From a checkpoint of a small mixture-of-experts model trained on Wikipedia: 241M parameters, 525M tokens.
Below are experts of layer 5 (counted from 0) of a mixture-of-experts language model. Rows are named router (the router's row for the expert), down (a neuron's output weights, with its number) and show model dimensions 624-671. Each number is 50 + 12 x the weight over its row's rms, rounded and kept within 0 to 99.
After each expert's rows: "comes before" lists some tokens at least twice as common just after its tokens as in all text. This comes from a sample of Wikipedia text that the model never trained on. Tokens count by the router's weight.

# expert 20
router:48 23 52 57 42 40 53 52 45 50 57 61 16 57 47 50 51 25 57 55 64 53 52 53 40 61 20 47 60 49 72 47 28 66 49 39 52 41 52 47 46 50 33 29 48 47 31 54
down0:31 26 50 67 36 39 52 44 60 34 80 43 56 42 81 63 53 56 51 48 46 62 62 42 46 46 53 50 49 30 32 62 40 37 59 61 18 48 68 42 32 46 59 63 48 56 57 55
down1:27 61 41 36 45 47 66 21 72 74 29 34 39 46 50 46 58 72 50 50 39 36 53 56 71 43 27 79 67 27 49 57 70 54 53 27 47 51 82 34 46 52 56 26 67 49 33 58
down2:46 49 39 38 62 51 48 58 28 48 56 35 52 79 72 57 29 70 55 50 42 51 42 52 44 35 41 51 61 56 56 43 54 54 44 51 43 45 87 39 71 56 49 28 58 44 39 59
down3:54 51 55 52 70 58 42 67 50 53 65 56 26 40 46 51 56 49 49 50 61 28 29 35 32 39 62 33 81 74 62 58 41 46 44 31 52 80 51 64 44 39 52 44 65 66 33 35
comes before: " of", ":", " is", ".\n\n", " are", " with"

# expert 17
router:51 25 51 57 39 53 44 46 64 53 47 44 47 50 50 47 45 95 63 60 51 54 80 59 48 54 16 51 37 43 65 46 67 34 48 34 60 63 55 72 49 53 68 54 55 58 44 67
down0:57 51 52 68 44 41 33 63 48 40 61 70 45 45 53 52 55 49 56 45 37 63 58 54 39 56 58 40 53 37 68 60 65 33 70 55 45 45 26 30 67 45 34 50 50 36 55 55
down1:71 47 53 69 70 34 47 59 58 37 47 40 63 54 63 48 67 47 79 49 57 68 67 66 54 61 24 46 56 39 40 47 37 46 44 46 57 44 62 44 51 49 66 17 46 50 40 35
down2:27 37 59 45 50 33 39 40 56 40 73 60 35 68 50 47 40 37 45 44 63 62 70 60 60 67 60 50 50 42 32 36 48 47 32 60 65 67 40 74 56 32 62 47 41 41 73 30
down3:31 48 42 70 22 52 62 47 45 60 41 65 68 40 47 69 47 47 50 55 64 61 61 29 60 41 19 63 40 50 66 61 52 50 38 42 29 45 39 70 45 57 70 62 46 54 39 47
comes before: " to", " by", " in", " the", " that", " on"

# expert 18
router:43 54 45 75 60 47 51 48 31 62 58 47 47 60 42 40 51 79 52 47 42 79 56 29 65 49 77 46 54 65 32 57 48 59 46 50 55 42 57 57 47 55 33 44 53 60 43 46
down0:67 55 57 64 45 60 27 42 78 62 57 53 66 56 42 60 58 55 48 50 42 51 34 51 50 41 46 56 31 39 44 60 44 28 68 55 50 48 36 63 70 45 35 43 30 45 60 41
down1:28 48 37 32 48 68 49 51 48 51 59 71 51 37 30 52 57 45 46 55 53 58 34 53 28 35 41 62 41 55 62 44 45 48 41 36 50 15 36 48 49 62 61 48 45 43 47 49
down2:46 55 59 35 63 40 53 32 38 35 43 48 59 34 74 45 57 37 42 54 67 63 53 37 52 38 46 41 49 43 44 49 36 59 47 69 32 58 39 32 32 43 49 54 65 33 55 40
down3:71 46 66 64 51 22 69 48 47 36 44 59 59 63 68 31 41 49 49 45 22 53 62 53 58 54 61 41 64 37 55 37 41 60 57 62 36 45 65 63 57 62 74 47 61 60 51 61
comes before: " the", " a", " been", " an", " not", " also"

# expert 8
router:32 68 57 54 46 52 40 45 57 51 64 72 49 25 38 56 55 59 40 54 47 25 36 26 55 76 67 60 72 54 45 44 48 59 40 40 49 39 35 38 56 41 51 45 49 56 65 34
down0:52 18 47 40 38 58 68 35 57 38 58 61 54 60 21 64 33 57 54 53 57 77 55 47 44 59 41 55 53 58 54 39 49 54 77 46 81 50 61 53 41 57 58 67 53 52 65 52
down1:48 56 50 54 56 76 51 54 44 56 51 69 73 47 72 50 45 62 56 63 71 46 50 41 68 52 72 57 74 62 55 44 35 65 46 67 48 36 52 61 40 47 42 38 48 51 62 65
down2:62 47 48 67 64 25 50 60 53 59 56 58 34 54 35 68 34 63 64 63 50 39 37 58 44 62 67 56 59 58 63 72 36 26 52 20 54 58 53 42 28 46 73 54 44 38 39 54
down3:57 68 55 67 55 48 48 51 64 54 63 68 52 42 50 27 64 36 26 50 65 58 63 43 53 57 15 40 58 62 30 66 66 47 46 47 56 64 60 42 65 52 36 27 69 63 42 41
comes before: " ", " The", "=", "===", " Chevrolet", " A"

# expert 5
router:93 71 50 50 23 51 59 67 58 62 56 52 72 61 39 53 46 43 53 32 41 51 53 60 56 65 55 41 71 38 33 39 58 53 48 46 41 49 60 66 39 57 54 40 41 52 49 66
down0:64 33 48 47 45 38 39 44 69 50 33 54 61 63 32 56 41 47 24 58 41 47 64 65 52 53 43 62 39 40 47 52 38 54 22 55 60 39 55 50 26 32 56 72 49 33 59 56
down1:68 75 58 41 80 53 34 52 33 58 52 47 59 49 43 59 81 47 38 31 61 42 58 37 43 32 65 52 46 55 51 64 42 49 53 54 61 43 45 34 54 50 39 71 55 59 42 39
down2:49 63 50 60 53 68 21 48 32 61 72 37 68 32 55 74 57 40 35 54 56 61 26 44 64 45 65 70 55 56 54 59 49 47 46 61 41 74 50 41 59 32 35 59 49 61 51 45
down3:50 39 57 60 63 80 70 59 44 39 47 56 54 53 58 61 54 38 49 42 64 50 59 58 39 38 56 43 44 52 49 48 44 45 47 46 50 51 52 55 51 60 55 39 44 57 41 65
comes before: "5", "0", "6", "8", "4", "9"

# expert 1
router:43 39 49 40 53 56 50 70 61 72 52 70 72 48 47 51 64 60 23 75 48 54 47 57 49 36 23 69 43 48 56 44 30 44 67 57 52 47 50 41 58 24 41 86 58 43 60 46
down0:44 40 41 52 23 51 38 46 68 58 51 66 47 48 29 44 28 67 63 31 61 51 56 24 60 39 66 54 36 51 43 55 33 48 28 63 37 34 75 69 55 44 41 50 58 47 79 51
down1:52 32 54 43 35 69 45 36 55 56 28 68 65 61 40 44 40 64 58 77 37 57 44 44 46 43 70 55 53 52 39 74 48 24 35 35 59 44 44 50 47 60 72 47 33 39 43 52
down2:65 66 49 61 47 62 41 50 52 46 56 42 43 54 54 56 66 37 42 70 45 63 44 49 47 44 42 64 26 60 42 65 35 42 52 51 59 61 66 57 42 55 47 47 54 51 45 48
down3:19 63 63 36 38 75 26 64 65 41 41 56 52 59 48 56 58 47 46 45 50 46 73 54 29 19 48 56 42 42 68 64 51 40 47 56 48 57 59 51 52 54 49 62 54 33 73 49
comes before: " |", ",", " (", "\n", " in", " and"

# expert 19
router:41 25 43 57 36 57 47 42 54 57 41 86 38 50 50 49 49 33 56 67 50 40 47 54 48 47 03 61 52 48 74 46 28 57 56 26 44 46 64 45 53 61 32 70 57 48 58 61
down0:71 33 49 53 36 44 41 47 79 67 36 27 43 56 43 41 60 37 47 29 42 54 60 64 54 31 60 50 59 23 57 46 67 48 39 36 33 30 31 35 50 45 49 55 64 33 54 35
down1:59 65 54 61 39 65 60 38 50 39 67 54 47 50 67 44 57 41 74 46 66 38 21 60 41 35 44 48 51 60 48 41 54 45 81 45 52 57 33 36 43 33 43 27 57 71 60 67
down2:53 37 62 49 59 57 52 38 47 72 32 60 67 55 46 58 51 50 57 49 49 49 50 40 47 21 24 39 60 36 36 32 37 68 41 48 59 39 49 56 35 52 41 51 43 67 32 51
down3:54 69 36 46 42 53 67 44 64 37 54 34 59 53 32 44 71 46 35 44 56 64 53 49 46 57 31 45 51 29 57 18 45 59 75 54 51 69 45 50 35 42 47 15 43 57 36 32
comes before: " of", ",", " in", " and", ".", ".\n\n"

# expert 0
router:45 74 49 56 33 53 52 52 23 40 52 56 72 55 58 49 43 56 55 63 61 47 46 42 54 39 73 48 59 35 51 58 57 32 68 59 57 33 40 64 46 53 31 61 31 60 62 54
down0:50 42 51 48 48 39 52 49 57 54 46 46 66 42 49 50 55 54 53 51 24 32 70 56 34 37 36 47 54 42 46 42 43 50 45 59 43 47 60 29 53 52 78 34 49 36 62 59
down1:50 65 69 42 54 59 61 42 49 53 45 42 65 57 67 42 45 59 47 41 65 63 42 52 65 68 60 45 54 65 49 47 34 36 45 64 45 41 51 37 39 34 38 39 30 65 59 43
down2:30 61 68 42 36 37 50 55 43 41 36 55 61 39 46 65 40 39 69 66 39 54 54 54 70 43 31 46 33 47 54 52 47 45 65 29 50 59 70 52 50 38 60 48 53 54 51 81
down3:33 67 45 48 31 46 56 57 39 39 62 49 29 50 40 42 45 51 39 39 59 28 63 56 67 55 59 51 65 49 38 61 38 77 56 67 56 37 53 59 36 43 37 59 50 53 58 54
comes before: " ", " she", " She", " her", " mother", " father"

# expert 7
router:51 77 61 59 55 52 64 62 34 61 56 80 48 43 61 56 49 49 37 30 44 57 45 43 46 48 80 56 43 49 60 44 55 51 47 44 31 22 46 55 60 55 58 45 57 57 48 43
down0:43 00 61 70 41 52 58 59 49 60 52 36 45 63 64 62 43 40 51 48 45 65 46 40 51 37 37 46 59 50 49 37 63 54 71 31 56 70 48 69 58 61 53 41 64 54 64 62
down1:55 30 43 49 57 64 70 50 63 46 57 39 71 47 41 60 65 37 48 46 53 27 46 54 55 34 36 49 19 25 60 47 60 47 46 52 46 34 52 35 29 51 56 45 40 59 43 56
down2:47 54 33 52 59 51 29 60 68 55 62 23 45 67 65 46 36 57 59 58 60 54 58 46 59 58 66 48 69 47 48 46 84 36 39 35 55 58 25 56 51 51 50 38 69 76 45 37
down3:53 27 57 62 30 62 51 59 53 40 38 68 48 49 43 67 81 35 46 35 38 26 34 43 37 61 37 48 34 53 56 64 40 69 56 56 49 54 65 54 54 43 55 45 15 33 55 54
comes before: "-", "|", "==", "===", "The", "In"

# expert 21
router:50 68 56 52 29 24 47 68 69 67 77 66 64 47 47 56 47 51 49 39 34 48 28 44 44 57 61 51 54 66 34 49 70 54 41 54 51 48 28 57 65 53 54 44 52 38 62 47
down0:71 26 42 52 51 49 46 40 36 48 73 51 62 50 49 52 55 58 58 64 46 40 45 36 32 68 22 56 69 59 42 64 55 71 57 48 30 55 41 55 63 45 62 50 27 37 53 63
down1:66 47 44 42 57 32 58 45 63 47 56 37 60 50 45 41 46 51 39 65 54 56 37 56 39 34 54 60 59 22 32 65 39 48 74 36 52 53 48 33 39 58 67 70 38 46 55 56
down2:57 59 48 40 45 58 52 46 58 38 42 50 46 62 74 32 39 35 43 43 38 62 37 54 52 29 46 32 54 45 34 51 58 49 72 52 60 50 48 50 26 39 67 25 43 45 57 26
down3:52 35 71 51 42 72 24 51 68 35 65 63 37 43 48 56 57 53 36 46 46 43 39 57 35 62 39 48 63 49 70 35 53 43 57 51 59 61 56 30 42 70 51 50 43 47 59 51
comes before: " ", "==", "===", " Succeeded", "202", "The"

# expert 9
router:57 64 40 46 65 42 65 53 53 56 61 56 57 25 52 49 47 50 26 60 50 68 57 41 45 34 80 52 64 49 32 39 54 46 47 47 48 51 34 51 52 32 59 38 45 34 49 27
down0:41 34 42 48 38 48 47 67 32 57 50 71 62 44 73 41 49 58 57 49 44 28 36 53 45 40 64 31 61 45 59 57 42 66 46 58 50 40 41 53 52 61 58 46 66 41 60 50
down1:45 65 52 39 58 60 51 62 65 42 59 56 67 35 49 63 42 53 51 45 69 42 58 48 25 60 71 44 63 31 51 52 49 30 38 71 56 63 56 32 56 64 41 68 45 57 55 48
down2:50 40 64 31 47 50 44 44 21 50 42 59 50 44 36 38 35 43 49 48 61 62 41 94 49 48 41 57 56 50 41 62 37 58 47 58 53 23 71 31 58 38 26 68 59 57 49 28
down3:63 44 49 27 52 50 41 63 46 46 56 65 53 47 50 68 51 69 53 42 67 29 51 46 66 67 72 63 62 31 57 26 59 74 64 75 30 34 57 60 51 51 57 54 35 61 55 47
comes before: " |", ",", " (", "\n", ";", "'s"

# expert 13
router:41 68 52 61 62 46 56 72 48 66 58 60 60 47 54 59 50 62 52 37 59 50 21 43 53 61 67 51 56 64 35 54 48 41 54 65 52 55 21 73 67 53 47 63 43 57 45 25
down0:52 53 55 65 34 48 70 76 54 42 56 53 46 59 63 44 44 46 45 71 34 57 64 42 68 38 35 54 58 39 74 58 47 49 39 26 54 57 21 39 36 45 61 41 63 41 48 38
down1:60 78 55 42 38 52 44 70 45 52 45 32 58 30 38 48 36 52 70 39 53 51 34 48 68 46 45 45 30 52 68 43 61 62 63 67 39 37 44 54 56 43 34 63 42 61 56 68
down2:62 65 49 50 42 34 24 50 64 57 65 26 46 48 30 48 63 43 64 46 45 35 33 62 69 45 46 49 50 56 70 51 70 48 59 38 60 40 41 53 60 62 45 59 65 54 56 64
down3:39 34 50 49 58 65 44 61 53 60 31 74 47 70 43 55 30 44 64 29 56 67 60 39 58 29 72 74 39 41 39 48 48 43 24 45 67 42 49 46 55 35 53 48 40 54 45 38
comes before: " |", ".", " |\n", "%", ";", " medal"